From a checkpoint of a small mixture-of-experts model trained on Wikipedia.
Size: 14 layers, width 160, vocabulary 10317, 22.8M parameters.
Experts: 32 experts in each of 13 layers, 128 squared ReLU neurons an expert, 2 picks a token, a softmax router, a shared expert of 256 neurons.
Training: a variant of Adam for the experts, 283M tokens, 4311 steps.
Below are experts of layer 8 (counted from 0) of a mixture-of-experts language model. Rows are named router (the router's row for the expert), up (a neuron's input weights, with its number), down (a neuron's output weights, with its number) and show model dimensions 0-159. Each number is 50 + 12 x the weight over its row's rms, rounded and kept within 0 to 99.
Before each expert's rows: "gets" lists some tokens that make up at least twice as much of what it gets as of all text; "comes before" lists some tokens at least twice as common just after its tokens as in all text. This comes from a sample of Wikipedia text that the model never trained on. Tokens count by the router's weight.

# expert 11
gets: "ed", "0", "ing", "4", "ated", "5"
comes before: " |", " to", " by", " the", " in", " a"
router:66 52 66 60 55 63 32 57 41 50 63 42 46 54 55 53 57 58 38 48 64 37 78 56 48 45 38 37 38 54 60 57 48 50 53 55 63 71 45 67 46 57 56 48 66 70 46 60 46 28 39 41 43 64 51 39 65 42 52 90 58 56 40 51 41 58 39 55 58 59 29 69 43 53 50 72 59 60 48 45 50 53 68 41 53 61 47 35 43 48 49 68 58 36 53 69 34 38 65 40 32 35 45 44 71 41 39 57 60 37 51 33 54 48 49 44 47 72 09 38 46 51 56 55 32 60 51 29 48 59 55 44 53 48 49 40 52 37 56 48 52 55 38 48 54 46 63 34 82 63 37 53 59 31 59 19 47 29 60 45
up3:60 66 53 76 32 23 40 55 63 54 61 31 42 43 68 46 51 67 39 44 35 46 29 48 62 44 53 58 63 23 54 59 63 44 44 46 69 43 49 56 46 51 61 46 53 57 71 46 62 39 53 41 59 39 29 59 60 51 39 60 44 72 56 51 66 57 61 52 59 46 58 50 49 64 76 31 68 66 42 58 55 48 60 47 56 76 65 50 55 53 62 48 35 51 47 53 59 43 31 52 61 20 46 43 49 56 54 68 25 67 52 45 36 51 62 45 47 64 48 55 68 57 49 48 23 59 44 45 53 44 52 79 58 59 46 64 40 53 52 62 56 19 44 20 50 45 73 61 66 30 47 56 57 46 47 50 51 58 54 38
down3:70 52 60 48 44 42 32 42 45 54 50 26 36 60 55 35 31 51 31 55 70 82 49 46 38 42 35 63 28 53 40 36 55 53 82 62 58 30 62 40 63 48 68 58 51 54 46 42 49 44 28 37 63 47 64 36 42 43 82 63 54 47 39 61 59 43 53 74 51 43 49 47 62 55 64 62 44 61 49 62 52 33 49 28 42 77 47 49 59 38 35 46 59 36 58 36 36 53 48 42 51 53 40 65 61 45 69 45 46 46 63 63 45 56 47 44 41 39 67 47 71 38 61 64 45 66 38 31 65 54 31 64 63 52 49 34 64 49 59 54 44 52 63 45 41 56 49 37 40 53 28 37 51 40 36 47 65 45 72 44

# expert 25
gets: "1", "2", "3", " W", "4", "5"
comes before: ".", " |", "–", ",", "th", ":"
router:66 58 69 60 53 26 35 47 63 46 45 38 68 47 56 71 67 44 58 52 39 44 49 46 35 44 48 60 30 49 43 43 37 67 46 52 65 23 42 80 66 41 60 58 53 63 52 33 61 36 34 42 35 63 53 52 47 47 70 46 47 47 44 49 61 58 56 68 58 63 48 17 55 56 45 60 76 44 48 42 49 55 28 43 41 31 69 48 29 60 65 64 51 66 62 57 40 48 74 36 33 43 50 40 65 53 67 87 49 49 48 48 48 70 55 63 47 41 83 77 56 57 41 54 50 44 50 45 47 48 41 64 55 45 51 49 55 39 61 49 46 36 50 37 49 62 62 61 43 51 43 39 47 56 72 55 44 64 48 44
up3:43 50 54 47 52 53 71 51 45 54 57 46 50 57 40 82 53 49 47 45 46 43 51 70 69 55 72 66 57 53 50 56 24 48 47 67 58 64 49 62 56 44 33 56 51 61 35 52 51 37 62 47 41 60 49 66 41 47 42 38 35 27 52 41 23 64 50 73 59 30 42 55 42 44 44 50 37 33 60 42 37 63 59 58 54 44 41 50 38 43 35 36 38 70 60 63 32 45 60 41 44 32 66 67 33 47 54 59 56 58 31 49 52 36 65 47 53 30 49 52 39 27 38 71 50 57 49 60 49 46 57 72 16 64 47 54 61 52 38 66 34 62 38 44 56 51 34 58 24 42 57 55 70 48 41 58 20 54 71 48
down3:58 54 70 54 50 59 46 66 55 50 54 46 24 37 44 42 30 29 55 69 37 67 60 56 48 44 61 39 51 54 51 34 53 57 53 49 51 63 71 52 50 57 66 30 43 43 36 78 52 54 68 65 51 39 57 23 31 38 67 63 50 57 31 55 43 73 30 50 67 35 63 44 70 38 53 43 30 75 34 38 55 44 40 57 52 35 51 50 52 49 49 38 38 32 41 43 47 45 67 62 51 56 59 56 42 55 48 34 20 39 76 39 55 37 49 72 36 76 64 45 40 47 45 41 48 71 45 47 55 42 41 34 67 54 60 54 48 43 55 55 48 43 61 49 51 63 42 44 85 66 52 42 47 43 48 49 58 46 35 49

# expert 21
gets: "s", "ers", "es", "ings", "ations", "ors"
comes before: ",", " and", ".", " in", " of", " were"
router:39 44 59 41 55 64 41 64 60 56 50 48 59 68 43 46 70 53 37 49 67 38 41 51 54 46 59 47 44 44 33 67 51 70 53 70 70 30 72 57 48 54 38 43 37 57 30 51 48 63 69 59 40 64 44 48 65 41 45 41 46 54 61 50 42 40 37 40 70 33 54 37 63 41 54 54 49 82 32 52 52 41 71 58 40 41 48 66 34 45 66 28 55 58 47 42 37 64 29 54 36 36 33 47 65 62 42 61 81 29 63 43 42 53 40 68 56 68 28 19 40 49 47 47 42 58 48 70 54 46 58 29 59 62 51 57 37 40 59 56 48 59 64 31 47 56 81 55 57 50 62 39 52 58 51 50 55 39 62 41
up0:71 60 74 44 63 41 64 33 47 48 42 59 36 47 59 51 52 47 53 61 78 54 55 66 69 55 72 47 56 27 55 52 31 43 69 39 45 58 49 43 49 43 77 58 68 65 66 64 46 62 76 60 42 67 66 59 36 50 50 36 58 47 31 63 54 48 62 37 38 61 38 33 52 41 45 60 42 36 57 38 52 51 41 50 46 38 56 61 61 61 57 66 31 52 51 43 48 48 33 45 41 67 46 49 28 59 56 68 20 33 38 41 48 61 41 44 51 46 52 32 26 46 49 47 24 32 55 66 76 44 60 66 41 71 54 55 45 48 58 52 47 52 48 40 58 58 52 73 57 48 55 52 43 69 59 55 55 38 26 37
down0:35 50 53 45 48 69 41 61 58 61 41 50 40 73 45 49 53 49 22 75 54 41 36 50 37 49 75 48 45 31 41 32 48 51 54 52 65 48 69 50 37 52 58 46 54 57 54 54 58 54 43 33 42 34 48 53 43 33 50 55 40 35 57 49 60 38 42 36 56 37 56 76 52 67 65 58 40 42 65 56 63 35 49 53 54 57 56 43 44 94 45 25 56 29 45 74 30 52 55 61 39 55 44 56 58 38 55 42 55 62 56 46 59 64 51 60 49 46 56 48 60 47 70 40 49 53 44 47 71 24 46 40 71 62 47 54 56 50 33 35 46 53 67 49 29 36 61 63 33 47 57 60 11 59 51 69 31 41 51 51

# expert 7
gets: "%", "0", "5", "2", "1", "9"
comes before: " |", " |\n", ",", ")", "%", " ("
router:56 52 59 77 48 68 55 31 43 66 37 55 25 64 60 67 79 44 57 61 62 35 50 48 48 43 55 51 58 38 57 46 76 66 19 39 49 55 65 45 43 59 52 54 62 35 50 67 52 42 68 44 44 65 52 52 56 30 66 34 45 52 68 47 53 48 55 39 49 64 40 29 41 32 58 44 62 55 58 48 32 63 50 58 62 55 39 35 46 44 36 21 59 31 70 65 46 52 63 34 57 45 49 55 54 37 46 47 77 52 46 44 53 51 59 84 50 62 48 41 42 43 33 54 43 54 35 48 47 48 63 48 66 67 33 56 60 41 38 67 58 45 68 44 38 59 81 54 57 51 40 53 58 37 56 49 35 39 41 42
up3:55 42 52 69 53 53 57 35 51 25 57 70 60 45 70 36 61 43 54 62 37 54 45 30 63 45 43 48 80 54 47 51 46 53 52 61 52 30 35 49 53 48 25 47 49 47 58 22 67 46 64 34 53 57 47 66 31 67 37 55 52 70 45 78 54 54 32 48 44 47 45 51 60 37 56 48 60 45 50 58 58 31 64 37 65 50 65 69 75 47 44 53 49 50 54 48 38 33 43 62 46 75 47 66 58 35 61 48 70 53 68 38 53 50 41 58 29 39 49 42 56 43 67 47 67 61 49 59 57 26 58 62 56 54 40 74 63 74 48 61 56 52 55 61 53 35 49 25 48 48 70 49 45 33 36 47 73 61 53 59
down3:45 39 49 33 49 33 55 51 34 33 47 45 59 25 56 36 51 58 66 60 46 64 55 39 50 44 60 47 45 46 43 55 57 44 81 75 58 32 18 52 37 72 45 45 47 65 45 41 64 50 47 34 59 55 45 47 16 57 77 69 56 16 44 36 40 60 53 81 60 47 60 41 50 67 49 46 53 42 31 61 44 45 59 46 49 51 71 45 46 69 44 54 48 54 62 58 36 37 49 33 46 70 62 36 49 43 51 54 39 53 48 56 40 54 69 39 45 34 29 42 37 46 56 40 54 34 64 54 51 49 49 49 52 53 70 61 51 85 66 56 42 44 50 57 36 54 42 56 40 58 50 74 52 36 51 50 60 52 48 66

# expert 12
gets: " |\n", "\n", ".\n\n", ".", "\n\n", ")\n"
comes before: "-", "|", "==", "The", "===", " The"
router:33 72 74 60 56 63 62 37 43 65 59 54 60 41 52 34 59 52 45 56 53 42 40 56 41 43 29 43 57 51 66 44 42 58 37 30 60 59 48 62 47 38 36 61 55 57 38 37 35 40 51 41 44 55 54 35 37 45 63 52 44 63 53 47 61 37 35 81 40 72 45 53 53 53 47 41 68 57 72 58 31 51 43 50 34 43 51 37 54 15 62 41 42 37 43 50 55 59 57 44 62 28 53 46 55 74 49 52 57 37 68 36 60 55 43 54 56 54 51 40 63 72 48 40 67 42 53 51 51 63 53 69 42 34 51 10 53 34 39 62 69 63 57 68 56 49 40 64 48 41 48 62 76 60 37 54 28 63 67 53
up0:68 53 49 38 29 48 38 38 59 43 55 69 49 50 62 77 48 64 57 57 37 48 71 60 52 59 42 55 63 49 53 62 59 62 53 29 70 55 39 51 39 49 69 67 51 37 38 56 45 61 40 56 38 65 57 83 40 39 40 58 40 55 47 42 46 56 46 42 18 63 41 53 38 70 42 40 34 51 56 75 46 57 56 57 55 39 60 40 69 50 61 57 25 37 51 66 68 64 66 66 43 47 83 39 48 44 66 23 43 47 53 70 51 47 53 43 61 53 49 44 61 58 39 72 42 52 42 41 55 41 27 41 53 60 66 76 47 64 40 57 49 43 53 46 61 52 37 50 51 30 70 48 64 50 37 40 44 62 45 50
down0:44 67 61 34 45 40 45 66 48 47 59 27 41 45 29 75 40 42 36 49 52 41 47 54 61 28 59 67 39 57 44 45 21 54 46 46 44 55 30 74 55 40 57 52 50 52 44 45 43 36 48 34 65 55 40 45 53 70 43 56 18 77 64 41 75 51 59 67 52 40 48 48 46 46 42 60 49 56 45 84 46 61 64 62 42 58 31 53 60 67 15 33 53 40 56 33 59 50 66 53 54 62 47 43 63 37 54 53 54 48 62 53 58 53 52 43 42 33 54 45 65 48 54 55 56 60 47 32 60 67 69 48 26 43 39 37 43 37 52 50 43 54 67 60 46 25 37 43 61 55 61 54 68 61 53 51 45 47 74 38

# expert 22
gets: "a", "i", "is", ")", "o", "us"
comes before: ",", " (", " |", "\n", " is", " was"
router:65 46 53 46 36 72 27 46 70 53 56 60 59 34 42 67 59 39 42 66 45 31 45 60 57 53 53 63 38 43 70 66 71 51 60 29 49 61 63 78 60 51 34 40 29 43 50 46 45 69 59 60 50 42 57 63 56 49 56 59 25 49 50 41 42 44 31 54 37 37 82 51 48 42 50 49 46 38 50 65 61 66 69 56 63 48 50 56 65 43 58 39 60 59 64 30 65 55 38 53 73 48 42 56 33 47 55 54 59 46 58 38 34 78 33 71 64 57 21 49 61 56 57 57 52 49 45 62 61 28 40 59 75 53 34 67 52 47 50 50 40 55 26 48 64 59 55 41 48 46 61 36 45 51 60 59 58 48 35 37
up0:71 37 57 58 48 36 35 51 62 52 50 56 34 45 62 43 44 62 53 25 52 58 48 61 45 47 51 49 55 52 59 52 55 36 46 44 43 50 26 56 40 27 50 68 37 37 45 31 41 54 24 37 46 60 66 28 64 52 41 57 46 53 43 20 53 75 67 50 59 45 45 48 37 48 61 38 52 60 64 35 46 72 58 35 33 34 42 46 58 48 45 43 43 22 50 53 68 56 70 52 54 50 44 24 45 67 93 52 72 55 47 48 70 47 39 62 45 44 37 64 58 67 57 53 49 41 44 44 61 52 55 42 23 54 47 53 47 34 55 53 34 54 39 43 80 40 44 43 54 53 62 56 40 56 47 66 43 62 28 58
down0:37 63 53 35 62 41 62 48 54 48 48 70 51 32 65 34 32 27 37 43 36 53 47 49 52 36 33 50 54 57 58 52 42 39 73 40 59 42 44 53 51 67 43 43 63 64 76 40 70 59 49 50 39 51 53 46 47 86 47 43 38 76 58 26 40 44 42 36 61 58 27 48 46 58 68 50 57 43 20 45 45 42 46 60 50 59 49 64 54 42 54 45 44 56 42 41 69 37 46 45 62 40 46 74 45 45 39 63 36 45 44 55 59 63 48 35 48 54 61 65 67 61 22 67 46 64 61 47 35 42 48 52 29 76 47 47 55 56 41 49 56 37 48 22 62 66 50 45 59 58 62 54 30 50 37 57 43 51 67 75